Below are experts of layer 4 (counted from 0) of a mixture-of-experts language model. Rows are named router (the router's row for the expert), gate (a neuron's input weights, with its number), up (a neuron's input weights, with its number), down (a neuron's output weights, with its number) and show model dimensions 0-255. Each number is 128 + 24 x the weight over its row's rms, rounded and kept within 0 to 255.
Before each expert's rows: a language model's description of what the expert responds to. This comes from a sample of Wikipedia text that the model never trained on.

# expert 58
Head nouns right after the or The, often institutions or topics: the University, the Party, the song, the book, the Battle.
router [105 125 132 104 138 120 162 116 121 123 111 173 143 114 120  95  89 105 135 167 110 107 141 165  65 136 145 162 125 141 107  60 104 144 122 112 142 166 120 133 162 111 158 151 171 136 156 155 126 169 136 142 113 126  86 117 120 118 132 114 115  81 144 100 126  92 106 136 156 128  95 160 112 126 121 119 101 124 123 140 138 107 110 111 125 159 162 112 123 125 139  99 161 116 145 113 135 111 114 151  83 111 139 179 151 152 178 143 112  85 140 147 199 111 128 180 169 141 180 159 115 113 130 120 140  97  95 112 183 100 112 130 132 106 115 152 166 154 126 115 150  98 161 140 112 114 114 117 139 123 110 112 150 138 162  72 111 136 162  83 138 134 111 150 135 126 122 111 116 131 134 115 129 133 130 102  96 167 180 156 121 120  98 112 164 113 131 129 163 102 168 164 147 116 152 157 156 114 159 127 117 138 141 136 123 136 111 133 128 122 122 128  94 153 145  88 126  99 108 116 131 136 154 161 175 154 159 112 131 115 121 104 122 146 145 158 126 140  94 130 130  88 120 147 161 121 139 129 168 112 132 160  74 136 106  97]
gate0 [113 145  98 124 136 149 138 122 107  99 124 136 157 160 112 177 126 118 180 126 120  96 111 117  74 174 143 145  89 143 122 142 130 125 141 161  99 151 138 103 142 121 127 182 117  89 135 149 102 104  99 107  91 113 128 113  93 145 142 120 135 148 159 125 136 180 137 118 129 118 121 150  98 135 132 100 133 172 124 131 109 132 139 155  71 142 134 151 133 129 140 113 122 120 133  92 153 123 107 134 155 146  67 169 158 110 133  96 172 101 153 159 168 175 128 172 168  87 131 128 138 107 126 187 159 117 112 107 164 101  94 133 117 119  96 144 128 153 135 141 144 130 161 134 105 117 116  92 156 134 153  95 140 155 104 129 139 147 157  81 132 152 133 137 136 157 102 132  98 141 116 152 173 163 131 113 117 107 142 167 161 155 120 138 166  98  86 143 144 100 143 156 124  71 135  90 151 143 140 138 113 126 110 131 103 162  72 113 139 122 146 116 122 123 138 114 141 132 119 141 136  90 135 169 182 129 136 129 133 120 137 107  95  91  94 161 134 107  94 134 104 156 111 173 128 167 135 135 127 103 102 131 121 129 129 102]
up0 [129 117  70 135 126 155 119  95 150 120 115 109 142 146 123 173 162 150 156  99 121 109 110 139 106 171 112 131  98 134 127 125 141 109 115 163 113 165 153 107 171 121 122 181 127  97 143 131 117 107  92 108 108 115  88 110  86 157 143 101 110 123 147 100 134 168 133 101 164 106 114 138 102 109 133 124 103 151 146 137 121 138 144 121  72 132 144 187 102 125 142 128 134 137 149  94 163 147 111 128 172 137  77 151 143 111 129 117 133  88 117 152 172 139 117 176 144  70 138 119 147 124 129 162 146 148 147 118 140 120  88 140 111 128  93 138  72 121 132 172 153 140 198 147 118 109 141 119 160 135 161 135 159 153 109 137 141 128 151 105 117 124 133 173 153 188 102 130  92 127 126 159 159 147 139 100 111 114 148 198 136 163 135 138 106  91 109 124 124 102 132 146 111  96 136  93 133 153 112 130 117 145  85 100 119 146  69 141 146 126 138 143 127 110 139  94 128 114 132 118 158  93 111 136 156 129 107 126 120 109 151  95 114  95  94 173 139 120 131 131 133 133 142 162 123 150 135 133 122 116 161 149 118 134 173 112]
down0 [148 122 119 151 122 131 129 135 156 181  78 139 126  93 157 112 129 139 108 106 130 125 128 115 140 136  97  81 151 111 138 125 126 159 139 133 144 130 110 169 102 136 133 162 144 118 122 178 153 115 148  88 123 159 110 139 117 118  93 117 127 154  86 155 140 162 103  98 145 155  89 122 113 113 164 121  98 106 174 101 153 157 136  95 171 124 102 159 100 112 126 142 124 138 167 113 121 143 117 152 134 152 103  93  78 119 151 121 112 140 150 116  64  99 122 132 121 131 116 128  82 122 127 119 132 135 116 106  82 120 136 107 155 186  95 135 160  92 104 104 130 116 145 103 184 119 164 126 142 126 161  90 131  93 153 108 133  90 130 111 116 171 116 103 137 101 160 163 126 108 134 154 140 108 148 145 116 188 146 149 132 130 160  97 112 123 125 163 131 159 103 169 112 159 125 150  89 174 150 126 130  95 135 133 153 115 132 155 139 124 151 115 154  93 122 121 119 111 161 130 132 132 127 130 105 146  83 104  85 151 153 160 172 130 139 152 148 117 153  86 147 166 144 107 113 102  99 141  96 120 105 175 130 114 115 159]
gate1 [115 113 118 109  98  99 157 108 102 109 174 103 119 157 136  98 152  98 149 173 143 133  77 169 126 120 103 108 129 121 139 132 134 138 136 166 151  77 126 133  94 137 153 135 144 114 111 125 125 145 151 119 118 139 129 150  78 170 120 105 176 126 107 147 126 133  90 112 135 106 126 161  89 122 111  98 120 142 158 113 144 149 151 129 142 141 137 157 151 142  89 112 108  88 124 102 136 130  96 122 146  88  87 157 144  73 131  94 111 109 124 119 139 145 137 136 163 117 130  81 127 159 152 144 131 112 162  85 117  93 128 118 130 105 110 141 103 134 120 161 140 102 129 145 156 136 167 115 114 142 169 109 136 127 153  77 185 157 143 123  86 154  74 117 146 131 127 139 113 165 139 150 130 135 128 101 103 185 126 143 135  71 113 120 117 155 129 108 131 149  93  81 105 112 160 114 141  93 139 139  89 142 149 114 127 100 147 133 138 134 114 132 146 132 138  88 157 152 118 177 114 166 171 104 150 146 121  93 148 173 127 133 111 141 170 174 107  98 112 153 148 141 161 145 128  95 130 108 126 135 115  99 127 127 153 174]
up1 [ 90 109 126 124 109 123 187 124 122 142 143 116 106 159 157 102 157 125 128 118 137  76  94 171 131 108  98 121 105 145 146  88 100 160 139 156 179 129 128 154 112 178 149 108 160 122 137 121 151 144 136 117  96 132 109 153  78 159 122  92 139 138 148 133 123 127 109 143 116 111 115 157 101 180 163  94 113 139 147  98 122 130 121 120 187 108 136 165 126 131 138 132 143 116 109  92 121 121  86 110 122 108 153 139 114  75 139 132 102 134 122 131 128 138 125 135 151 142 110 147 110 158 165 108 172 101 132 110 114 108 109 146 139 113 145 144 106 143 139 151 112  94 124 171 150 138 139 147 132 115 170 137 172 104 123 110 211 139 151 141 154 143  49 133 103 116 141 149  73 101 114 104 114  97 117  98  94 119 112  98 142  71 104  99 102 169 153 111 142 108  93 104  85 110 114 142 108  97 122 101 133 118 135 135 129  73 130 113 142 129 115 117 121 127 118 138 110 133 138 117 130 118 162  98 143 144 107 133 140 122 136 129 116 107 157 108 158 130  66  92 140 134 164 161 144 103 102 147 118 119 115 138 117 133 158 162]
down1 [125 135 120  79 109 116 112 156 138 112 128  84 130 109 123 172 137 119 111  76 147 146 123 133 133 121 112 147  98  89  93  88 121 141 138 106 125  99 136 121 108 116 103  96 137  87 117  76 144 130  94  90 142  93  94 115 121 152 121 101 131 118 118 168  70 127 141 126 126  68 137 139 101 160 139 138 141 128 115  88 138 161 144 118 154 139 112 150 140 140 143 151  91 110 104 106 150 142 134 152 131 130 133 142 148 142 101  97 131 137 101 114 127 132 129 120 140 135 152 166 143 176 136 123 141 107 125 144  81 133 120 137 102 209 113  63  94 123 122 119 137 132 152 106 139 148 131 103 144 169 118  99 137  87 104 128 117 119 118 144 141 130 141 103 107 152  92 120 139 136 168 123 129 113  97 128 124  80 100 119 164  80 136 133 127 150 100 129 101 115 138 106 136 101 134 176 126 120  95 125 104 148 105 127 166 124 125  93  92 140 158 115 159  80 147 119 146 163 150 115  94  82 151 143 145 194  97 141 158 162  88 143 186 119 119 126  84 146 148 162 132 145 142 135 140 131 103 122 136 122 136 102  86 147 123 165]

# expert 63
Capitalized nouns forming names of institutions, awards and publications, such as University, League, Cup, Council, public library, New York Times.
router [145 111 121 138 144 104 152 145 126 103  86 156 151 153 103  75  90  92 135 157 133 134 157 156  99 167 136 144 128 123  86  69 153 150 127 107 136 175 100 100 161 112 150 135 155 140 129 151 106 150 118 157  84 132 109 143 116 125 102 141 110 113 144 122 123  82 103 141 155 164  74 156 127 155 106 108 111 134 111 157 148  85 122 139 117 143 158  92 101 118 142  97 153 108 120 121 130 145 103 147  87 113 165 105 135 143 141 105 116 113 122 148 192 153 105 168 157 127 171 128 129  95 141 142 127 120 125 141 116 134 129 159 101 100 125 131 147 108 152 122 148 113 147 160 101 118 114 121 139 117 118 112 170 159 135  69 128 183 158 108 149 131  86 127 107 126 115 100 137 126 130 154 133 142 109 115 150 144 143 100 132 131  94 140 174 136 116 149 121  92 128 132 157  95 148 134 139 100 147 154 105 121  81 185 124 147 137 121 108 114 112 134 116 154 133  82 102 147 160 119 102 125 127 150 132 120 182 122 136 110  70 107  79 152 156 131 118 117 124 120 147 106 111 129 163 133 145 133 143 163 148 147 102 160 105  67]
gate1 [152  64 101 113 133 120  94 144 132  95 113 122 116 157 131 130 109  84 124 137 117 197 116 106 102 135 120 108 138 155 127 132 140 124 129  96 131 163 148 159 172 159 138 126 166  96 156 105 128 122 111 148 105 125 180 175 131 140  58 101 164 109  98  75 102 139  89 138 142 126  96 154 142 135  95 182 134 135 106 144 161 130 137 102 140 117 113 134  88 110 113 106  84  87 111 152 104 115 126 111 120 119 140 145 148 105 155  84 135 143  84 166 136 202 159 134 161 101 135 150 140 148  82 112 164 128 138 103 123 133 147  93  94 131 136 112 113 155 142  87 122  99 134  96 132 132  86  84 101 117 172 130 143 181 144 128 123 167  90 144 103 147 133 123 115 114 112 164 144 118 140 122 105  95 120 141 121 143 158 102 120 101 119 145 125 118 107 112 113 142 116 132 126 129 138 132 120 137 147 149 107 119 119 128 153 149 133 124 128 174 118 126 121 107 103  87 127 140 145 115 128  77 121 142 159 135 146 189 131 138 141  87 103 142 101 140 145 150 106 112 137 151 112 144 107 121 137 149 124 153 153 105 148 175 143 126]
up1 [135 162 130 147 107 106 118  92 100 153 138 142 160 133 162 114 145 167 134 146 146  67 136 149 152 126 159 149 139 105 138 152 132 132  95 140  93 107 146  72 106 114 104 127 127 170 141 122 141 142 120 104 105 108 119  80 126 129 179 117 150 110 148 159 126 143 157 141 135 120 146 132 102 142 184 118 102 108 177 126 127 104 109 130 134 132  92 110 144 144 157 155 136 146 102 104 130 118 126 180 127 146 104 135 113 142 106 132 118  77 187 111  92  80  87 112 113 146 129 142 144 119 130 132  86 121 113 116 116 109  99 140 154 136 143 141 117 123 120 155 142 149 141 104 131 126 195 155 138 131  91  92 107  70 119 120 114  80 177 142 104  99 118 109 136 128 126  79 143 117 135 100 122 139 116 132 123 154  99 150 146 148 124 134 124 106 110 172 132 123 139 144 136 132 154 102 129 154 137 131 154 163 105 110  95 135 130 170 164 112 174 139 154 138 185 126 132 131 132 108 152 171 138 104 115  88 148 122 138 122 138 178 149 115 115 112  47 102 137 179 109 104 102 126 147  97 115 141 122 119 145 139 124  87 109 137]
down1 [100 126 104 137 145 131 156 149 179 126 107 112 103 132 114 134 155 170 163  93 122 120 151 171 157 118 166  78 137 137 105 120 120 175  94 132 148 101 106 123 123  69 150 117 129 129  93 138 152  88 135 105 157 172  86 136 121 155 114  81 105 188 187 161 161 144 124 124 143  97 119 161 135 143 131 106 115 111 107 160  84 166 171 111 108 152 107 173 135  83 131 157 103  48 163 100 141 119 102 154 100 108 147 152 126 131 156 129 144 133 151 150  89 129 143 135 108 138 105 129  96 132 129 126 147 129 123 119 136 112 130 134 134 121 164 128 144 121 121 128  82 134  92 140 159  78  96 106 160 129 153 140 132 142 184 157 152 124 118 118 126 131 115 131 133 123 140 130 124 122 147 115 126 134 134  84 135 130 120 128 144 170 116 113 119 108 156 138 172 121 117 135 144 140 147 115 151 111  93 144 142 154 137 109 140  87 177 140 106 168 113 109 131 123  95 137 129 161 129 183 145 152 147 133  99 143  99 131 110 105 168  98 132 137 125  92 108 126  91 125 141 130 130 113 152 110 148 139 168 138 144 177 126 144 149 128]
gate2 [158 117 119 133 164 110 117 153 110 118  99 128 134  97 119  80 108 143 115 112  94 124  92 107 160  85 163 153 111 150 109 118 112 192 118 112 141  96 122 114 112 139 123 158 170 140 115 122 127 141 107 190 152 119  69 131 147 112 170 104 118 106 131 148 129 124 105 125 143 125 109 128 112 137 147 109 135 171 135 192 139 114 146 130 112 156 147 121 108  74 119 155 128 115 129 124  98 171 101  86 122 129 150  96  88 136 123 142 110 139 113 147 134 155 148 134 163  97 190 135 125 106 159 166 121 153 124 150 138 174 101 129 134  97 116 111 172 119 134 141  96 111 162 158  94  81 157 132 160  97 149 102 121 127 123  95 135 118 167 104 131 143 111 148  81 109 124 107 100 111 154 141 110 101 103 127 126 158 148 118 152  93 142 149 117 146 184 148 149 131 109 117 160 131  61 153 165 121 118 128  56 118  77 144 138 141 121 141 105  96 122 118 112  96 141  99  97 117 131 123 135 133 142 123 119 146 152 159 140 153  95 115 159 149 105 162 103 141 129 114 135 116 108 139 150 156 117 107 164 120 129 116 112 145 126 132]
up2 [132 117 115 101 136 130 154 111 149 132 145 109 135 177 136 172 155  90 124 133 167  96 165 149  97 160  95 104 116 131 149 106 135  76 122 139 122 146 135 177 154 141 141 123 132 142 152 151 121 110 150  71 109 136 141 132 125 128 101 159 148 147 132 102 122 127 149 137  81 133 133 137 167  87 131 138 131  99 119  57  99 121 125 128 148  99  94 159 125 170 131 141 110 150 111 166 172  96 107 168 122 139 117 172 158 114 161 142 128 127 125  94 152 102  95 138 147 123  70 138 154 136 142  86 153  96 125  92 124 119 146  84 119 166 139 139 103 165 110 157 119 139  92 124 182 171 117 146 113 144 104 151 148 132 138 122 127 108  90 164 138  92 135 122 163 135 151 149 139 146 130 105 148 127 141 123 105 101 118 122 108 150 115  77 129 116 102 112 135 131 147 136  99 118 163  82 104 151 148  89 197 109 170 120 166 107 124  78 139 164  99 113 145 136 119 134 162 130 153 128 122 129 131 121 136 154 115 109 114 116 135 141  87  98 154 116 153 130 124 110 120 121 135 124 109 131 131 194 131 140 127 152 164 112 133 152]
down2 [156 160 148  85  86  96 114 130 128 140  86 157 107 167 122 116 147 136 196 145 138 155 106 112 109 143 145 164 112 107 126 149 134 134 132  97 114 136 129 125 131 150 121 146 132 108 141 150 164 119 102 158 126  74 139 151 124 119 100 113 109 100 163  92 142 142 131 149 144 149 126 110  85 162 137 179 112 132  99 163 159 167 149 148 104 116 117 169 139 114 151 130 134 122 104 128 130 161 147  88 146 140 136 133  88 150 160 106 123 152 141 175 135 137 142 158 118 129 130 126 165 118 126 168 102 134 165 135 110 130 113  92  97 104 106 147 117 122 151 155 132 150 171 126  91 113 107 121 122  98 145  89  96 111 120 108  97 146  94  82 178 142 106 110 126 122 120 138 166 129 179 126  95 165  97 122 136 135 113 120 135 130 137 159 134 132 113 148  97 116  92 119 139  81 103 113 151 114 137 149  38 148 130 130 133 181 111 150 118 109 106 125  96  98 127 115  92 120 109  82 124 129 164 153 151 126 102 116 111 113 107 112 131 149 136 117 141 155 164 107 151 138 135 138 140 119  94 133  89 114 168 122 121 136  64 152]

# expert 52
Nouns ending organization names like University, League, Party, Award, and party labels like Republican or Democratic in politics and sports.
router [145 137 110 107 112 132 115 134 131 101 112 147 151 142 113 112 109 105 156 172 132 133 150 154 100 136 126 153 124 129 129  80 141 149 132 103 120 181 132 120 171 120 142 114 113 127  99 153  97 142  93 159 120 136 143  86 116 112 118 142  65 139 150  79 136  94 123 126 187 166  83 151 128 123 115 121 121 135  66 174 143 129  96 142  99 136 188  94 120 149 157 119 141 136 114 117 102 116 124 173 125  83 137 156 147 134 130 121 131 101 134 139 188 139  90 177 177 122 156 158 120  94 130 142 123 127 124 127 122 106 128 147  87 109 143 151 126 136 104 109 168 115 148 143 102  95 130 135 138 118 132 101 142 159 138 102 113 157 141 148 141  92  95 100 109 121 106 138 127 106 167 139 147 148 134 125 136 120 148  90 142 151 108 148 171 119 110 141 151 118 142 157 124  86 124 133 129 104 150 130 114 127  67 182 145 185 128 141 126 127 137 120 114 149 115 103 103 131 153 118 111 114 134 131 105 140 195 108 151 118 105 122  67 138 150 136 123 124 156 119 118  94  91 124 162 136 137 136 129 125 167 133  62 152 122  91]
gate1 [122 138  73 140  79 134 162 129 132 115 103 113 145 125  99 144 121 107 154  77 110  98 131 142 106 105 107 134 121 108 138 127 135 124 103 114 111 137 132 117 154  92 123 150 188  85 139 128 145 102 118 134 112 117 102 154 151  80 148 120 146 165 165 121 176 147 112 154 141  97 137 175 139 153 133  97 105 137 141 126 166 157 127 140 179 152 103 153 135 131 133 160 180 126  87 112 118 158 124 124 136 142 135 171 108 115 115 109 117 125 129 129 143 148 165 184  93 149 122 128 111 127 116  71 197 120 130  97 126 134 124 153  77  87 105 126 147 168 122 123 125 105 135  90 123 123 147 113 118 111 130 113 115 129  96 101 130 144 108 146 123 142 188  99 120 137  80 129 117 117 127 129 143 164 161  90 107 104  95 131 113  85 123 111 162 150 104  86 152 146  69 127 131 111 172 130 173  87 115 156 112  81  89 125 118 139 120 124 149 132 128 137 110  99 120 137 132 108 152 154 174  87 148 151 155 151 129 131 121 113 138 109 156  99 148 109 116 114 143 146 126 143 110 147 146 111 151 140 136 153 168 141 147 141 165 141]
up1 [137 112 124 127  97 142 146 116 120 142 103 119 119 153 131 146 105 106  89 122 152 104  76 109 138 130 127 119 105  67 114 100 180 122 148 159 149 110 108 129 103 134 132  95  59 115 135 168 118 126 108 148 120 112 143 138 101 105 149 133 152 166  86 120 131 135 163 106 138 148 111 128 114  84  78 113 151 152 149 120  96 148 104  87 146 137 154 123 103 100 133 132 117 173 147 101 151 128 119 136 181 124 131 180 117 172  83 102 100 134 131 161 117 142  84 101 154 119 122 122 149 135 128 138 138 111 128 121  87 152 158 138 149  98  76 105 104 118 172 125 142 130 136 151 158 119 119 129 118 123 141 101 113 116  77 147 103  68 171 148 128 147  91 153  79 124 148 116 148 140 104 159 151  81 128  98 176 131 120 151 123 121 148 101 137 140 149 143 123  93  68 133 159 124  84 151 100 127 154  87 138 133 163 139 161  82 140 120 113  99 140 122 159 135 144 113 143 146 135 144 138 180  89 130 134 122  93 119 145 110 141 124 130 126 140 114 148 125 166  84 135 137 112 138  97 148 139 108 133 147 136  94 116 127 151 125]
down1 [107  78 149 128  97 119 139 133 128 131 103 127 155 115 139 124 156 137 140 170 125  90 139 123 119 131 143 137 106  72 121 124 154 115 132 141 133 118  79 129 127 139 141 144 126 160 127 166 113 102 138 120 118 112 152 134 143 111 115  85 105 163  93 130  92 172 146 133 129 144 132  90 146  99 150 127  88 165 126 156 133 167 118 136 127 101 147 112 171 119 133  99  87 188 118  75  98 132 115 117 154 117 114 133 133 155 111 131 111 141 156 114 144 115 125 155 113 159 119 139 115 146 143 178 169 110 121 171 143 151 143 140 126 111 106 107 127 135 147  98 137 127 177 116 125 145 101 128 129 105 136 130 101 144 119  84 162 119 184 143 114 125 122 146 138 127  97 107  62  90 115 147 159  98 124 109 137 122 117 120 125 142 182  88 122 138 120 151 130 127  80 152 136 129 123 120 164 135 113  92 140 103 122 138 159 125 113 140 154 120 164  92 128  82 108 113 141 116 160 137 137 119 105 192 114 188  83 124 102 127 105 186  73  85 138 103 138  94 122 104 136 121 143 135 116 107  83 130 171 148 158 108 104 108  89 116]
gate2 [147 160 126 103 151 113 152 106  96 170 160 132 156 146 152 133 146 152 151 144 119 158 135  92 133 167 130 153 137 101 130  96 123 105 174 167 116 159  81 154 123 152 122 117 117 120 129 144 128 156 107  90 107 134 107 131 108 159 164 105  84 170 153  96 161 162 176 120 137 117 142 110 132 120 132  93 160 115 109 118 160 131  84 150 102 156 129 163 115 105 142 147 165 161 151 146 123 119 160 151 125 134 159 140 124  87 181 120 119 116 133  84 111 123 139 119 120 138 165 127 159 152 146 138 107 160 105 115 127 128 164 137 122  92 118 101 112 146 129 147 173 127 114 157 137 141 149  98 106 146 133 115 170  68 122 141  94 133 144 117 130 141 127 152 156 162 149  88 186 112 130 138 149 170 140 180 100 157 123 117 164 101 141 119 100 161 124 138 167  81 131  93 122 131 135 187 101 130 146 101 153 167 123 144 132 167 153 103 161 139 135  90 134 151 160 111 193  90 158 129 125 152 128 137 124 108 121 153 123 131 124 147  94 119 133 109  93  96 145 145 141 145 117 135 143 134 129 130 102 136 164 135 136 133 135 151]
up2 [ 95 140 117 109 143 113 154 121  98 162  93 122 135 166 104 101 127 138  80 137 134 194 134 138 165  82 100 110 163 114 130 114 122 110 155 144 101 126 103 163 152 151 146 105 122  98 147 132 124 194  77 128  92 151 117  86 111  94 145 125 108 156 135 142 133 144 154 129 148  91 119 117 140 157  96  97 161 124 107 143 138 130 150 155 100 149 177 137 112 126 143 115 138 165 131 112 117  97 123  97 120 112 172  89 109  93 156 131 146 111 152 111 127 115 115 125 139 121 164 111 115 133 145 137 111 157 110 141 109 138 155 176 145  95 168 117 118 143 164 177 159 118 135 132 126 116 130 102 109 154 129 106 135 116 132 121 121 139 116 168 136  91 105 144 163 152 118 127 153 131 144  93 158 159 112 188 110 107 140 122 136 129 179 118 116 147 107 159 130 106  96 117 143 117  84 133 128 159 141 126 116 151 131 135 167 160 148 111 183 105 158  87 133 171 161 103 155  72 108 151 122 133  92 123 123 120 145 120 119 133  96 124  91 176 137 139  94 100 146 124 160 128 125 149 140 136 147 110  92 165 161 133 159 156 129 111]
down2 [150 154 105 123 134 144 156  96 181 125 173 137 135 129 131 133  99 101 141  91 146 172 114 131 127 131 137 154 105 108 138 117 130 159 130 141 138 124 125 145 127 160 153 122 132 131 147 114 101 141 172 132 113 103 124 117 122 116 135 134  82 101 176  96 158 130 122 110 107 112 122 104 134 151  95 114 118 119 146  97 118 107 117 155 198 108 153 163 147 141 163 140 138 111 117 161 149 118 119  79 123 158  98 132 132  98 126  93 155 158 193 126 132 120 122 130 128 146 105 141 128 152 175 146 146 114  96 128 158 127 134 140 124 136 108 135 104 134 129 113 163 137 127 155  92 136 148 105 117 127  89 140 147  94 107 159 121 125  78 137 166 146 147 140 113 144  82 170 130 125 141  82 148 167  83 174 124 107 132 104 127 160 132  82 138 149 121 154 156 113 170 117 121 134 155 117  84 148 102 131 125 122 116 121 149 106 120 129 108 128 130 130  98  95 116 150  83  93 117 170 106 104 166  84 139 113 118 139 142 201 139 113 127 130 132 199 118 129 168 124 159  88 152 179 137 110 108 123 107 106 156 140 154 114 159 169]

# expert 36
Plural suffixes ending a noun word, such as s, es, ers, ings, ations, as in cooks, landmarks, Frigatebirds.
router [128 135 101 138 124 132 151 145 136 134 109 151 132  91 141  88 112 133 139 135 158  59 151 152  58 138 145 145 102 112 119 100 155 105 146 125 132 172  85 115 149 131 176 126 149 119  98 157 113 191 100 170 111 139  90 114 194 117 142 164 115 133 140 131 104 140  99 141 149 124 140 153 138 109 106 104 110 111 126 127 118 136 116 161 124 151  92 103 109 119 149 105 152 147 130  75  96 128 116 166 126  85 122 114 108 178 115 119 114 109 113 111 181 139 126 139 135 134 155 102 167 108 149 146 130 121 100 121 175 124 146 151  84 110 112 164 146 129  80 138 125 100 116 142 153  97 110 181  81 148 101 139 113 159 142 117 166 142 170 118 154 126 113 135 168 125 133 102 115 126 115 117 113 149 151  98 120 117 149 107 188 114 129 105 144  97 135 107 139 131 100 147 151  99 120 133 127 116 140 123 144 139 101 172 134 124 135 139  90 124 126  94 179 136 100 125 136 158 132 135  98 150 126 122  91 142 161  94 126 119 110 138 123 145 109 102 138  94 155 129 125 109 137 202 155 112 143 142 149 120 156 162 123 139  98 121]
gate0 [168 128 110 150 128  85 112 171 119 159 127 107 104  83 132 130 180 112 122 153 137  74  97 145 133 122 117 128 126 112 143 179 112 131 110 113 141 102 146 122 155 124  87 119 111 141 110 107  65 139  90 164 109 161 120 102 169 140 123  95 109 156 133 110 146 107 156 111 131 142 136 125 113 126 126  90 145  97 122  86 195 141 180 131  93 124  65 129 118 161 138 118 119 156 115 110 135 131 133 137 115 151 131  88 104 114 122 105 122 104 164 164 180 124 121 137 130  95 146 183 107 145 129  91 165 116 144 128 122 119 164 136 147  70 129 101 121 147 145 133 138 142 119 136 145 125 151 162  96 119 174 119 106 108 108 134 120 127 118 132 130  93  85  99 159 141 112 133 145  89 138 140  92 164  92 166 127 147 107 142 148 170 144 124 109  77 150 143 119 131 109 115 165 102 133 173  94 143 102  93 134 169 115 114 142 129  99 137 122 128 134 142 115 129 150 113 124 132 111 110 132 142 132 109 128 119 167 171 108 118 166 126  96 153  98  97 132 168 149 157 165 136 137 173 131 125 154 129 118 130 155 146  96 122 113 110]
up0 [155 149 108 176 112 166 111 147 105 118 128 103 109 121 142 137 126 152 139 100 198  84 105 152 145 159  67 108  86 136 147 165 137 115 153 131 138 136 159  90 142 150 150 158 139 115  77 105  94 122 116 119  96  97 138 115  95 147 157 131 141 176 137 107 110 128 140 124 139 119 136 120  56 184 100 110 167 150 109 119 139 114 171 165 149 118 141 172 106 194 137  95 131 143 155 102 172 122  95 121 144 118 129 140 130  96 153 136 125 135 137 129 153 122 118 107 109 133 124 141 137 131 191 102 153 116 142 130 119 120 125 141 174 120 126 146 118 137 155 148 130  97 144 136 137 151 100 116 125 156 145 124 104 115 141 129 124 134 119 102 168 119 112 141 145 129 124 140 116 131 121 132 133 172 111 150 110  84 113 121 120 133 131  63 124 157 145 122 204  81 123 145 115  84 112 153 108 123 100  91 123 161 150 143 149 129  90 110 145 147 145 163  98 150 143 124 145 125 150 132 131 153 125 138 136  68 129 158 104 139 155  97 137 123 123  91 123 142 123 103 145 187 135 127 118 134 145 126 100 130 118 134 128 133  82 145]
down0 [151 149 139 105 111 104 122  83 143  92 118  76 154 146  92 148 168 120 111 143 155 153  68 124 140 114  79 151 129 133 136 127 129 128 165  95 128 131 177 127 128 139  91  80 123 140 143 132 107 128 109 122 113 159  96 153  80 135  98 147 139 167 154 131  90 101 133 143 125 150 152 173 139 112 141 119 156 136 127  93 138 115 129  58 175  65 143 157 118 125 152 162 108 111 122 120 131 111 112 137 145 142 150 140 142  88 122 122 141 113 124 134 165 139 112 123 125 143  69 126 126 132 110 128 175 107 107  95 153 113 146 141 141 109 121 126  98 110 121 126 127 116 160 146 158 126 150  98 139 100 132 105 121  93 109 144 129 140 113 115 156  51  99 141 121 115 117 157 107  99 153 150 146 118  86  85 105 145 142 159 108 109 147 133 116 135 102 150 134  88 136 133 146 107  90 141  78 139 126  95 113 162  95 113 117  78 130 132 129 141 118 136 136 120 143 160 104 123 123 131 137 176 170 142 146 133 129 130 134 128 129 161  98 108 140 144  93 141  97 125 101  91 128 128  80 139  99 176 177 154 150 117 119 100 159 128]
gate1 [ 60 131 170  85  89  92 138 109 139 135 199 131 145 119  99 137 120 115 167 102 137 112 148 177  92 127 139 148 104 145 104 105 113 136 134 114 106 155  88 121 154 109 177 113 169 144  92 150 129 141  90 142 148 106 123 148 143 135  91 122 140 120 139 106 103 114 142 133 141 115 148 122 108  91 131 132 106 114 120 149 120 130  94 128 162 112 107 133  96 122 157 131 145 115 135 169 157 140 106 131  97 118 103 167 112 116 185 120  92 136 133 113 150 121 123 126 178 114 109  83 144 107 120 235 122 140  91  93 158 147 135 107 132 113 112 121 168 126  78 136 112 117 154 155 127 121 117 121 164 135 131  87 100 129 140 124 131 115 158 103 135 146 136 131 141 158 118  88 113 101  91 127 144  99 102 123 105 134 131 129 146 103 119 104 173 148 143 142 133 124 134 148  89 148 134 140 136 128 177  99 154 131 108 115 121 121  97 144 125 117 129  81 157 141 134  97 115 142  99 100 150 167  91 153 143 132 148 150  75 124 100 123 117 111 148 141  99 146 148 156 123 123 138 158 174 138 120 105 115 108  98 145 164 132 144 104]
up1 [129 152 173 116 115 128 118  74 135 165 182 118 108  85 145 124 137 112 126  92 116  84 133 156 123 112 155 109 147 115 147 123 158 139 111 133  87 118 142 169 119 115 139  79  88 132  80 162 120 131  91 143 101 145 131 146 127 135 148 149 118 153 111 121 131 102 114 108 116 124 134 112 124 137 122 157 155 138 137 104 127 121 134 136 142 113 123 121 121 130 163 127 119 162 131 144 147 105 128 118  80 124 108 119 116 110 140 131 145 120 110  81 158 111 141 125 157 132 135 111 142 131 128 194 111 100 125  89 133 121 141  76 133 114 134 131 128 107 115 109 140 128 123 124 136 123 127 104 150 176 111 101  86 102 117 136 134 113 153 147 183 124 121 145 154 162 123 105 134  56 100 131 138 111 113 151 138 135 102 153 143 122 157  83 115 125 138 144 136 124 123 126  89 111  86 129 137 146 147 164 163 122  82 116 140 134 160 159 165 139 172 120 180 116 112 101 132 132 104  64 102 192 100  89 124 147 113  97  98 136 134 125 118 129 119 150 139 148 172 164 122 195 166 101 139 150 131 177  64  92 136 161 147 129 112 111]
down1 [177 153 116 129  85 120 132  92 135  73  82 113 116  95 139 110 119 115 128  91 165 162 135  78 118 109 152 116 111 124 151 142 154 112 152 171  83 115  95 134 146 115 135 149  92 149 123 112 150 140 156 155 139 114 173 127 145 133 138 141 136 182 118  87 123 146 113 153 124  89 111 112 121 141 148  96 140 148 154 136 121 112 130 139 110 107  97 172 135 141 112 120 111 161 127 114 105 131 153 119 149  99 145 114 129 133 146  92 172  78 143 122 102 142 145  77 110 160 116 119  90 147 130  97  90 140 120 147 108 160 104 181 144 101 150 139 103 126 171 133  91 133 138 127 157 102 170 142 113 128 114 171 137 121 104 104 120 128 116 145 120 159 146 135 145 124 121 125 141 152  85 125 136 177 121 109 127 156 101 133 103 137 150 146 119  99 122 126 147 159 101 103 138 160 152 129 146 109  94 113 102 134 144 159 114 133 154  95 162 103 111 167 132 103 113 138 128  90 177 105 142 109 155  78 106 117 135 135 138 113 157  96 107 190 111 146 112  70 106  92 129 168 128 144  99 114 151 158 111 141 134 177 119 106 115 150]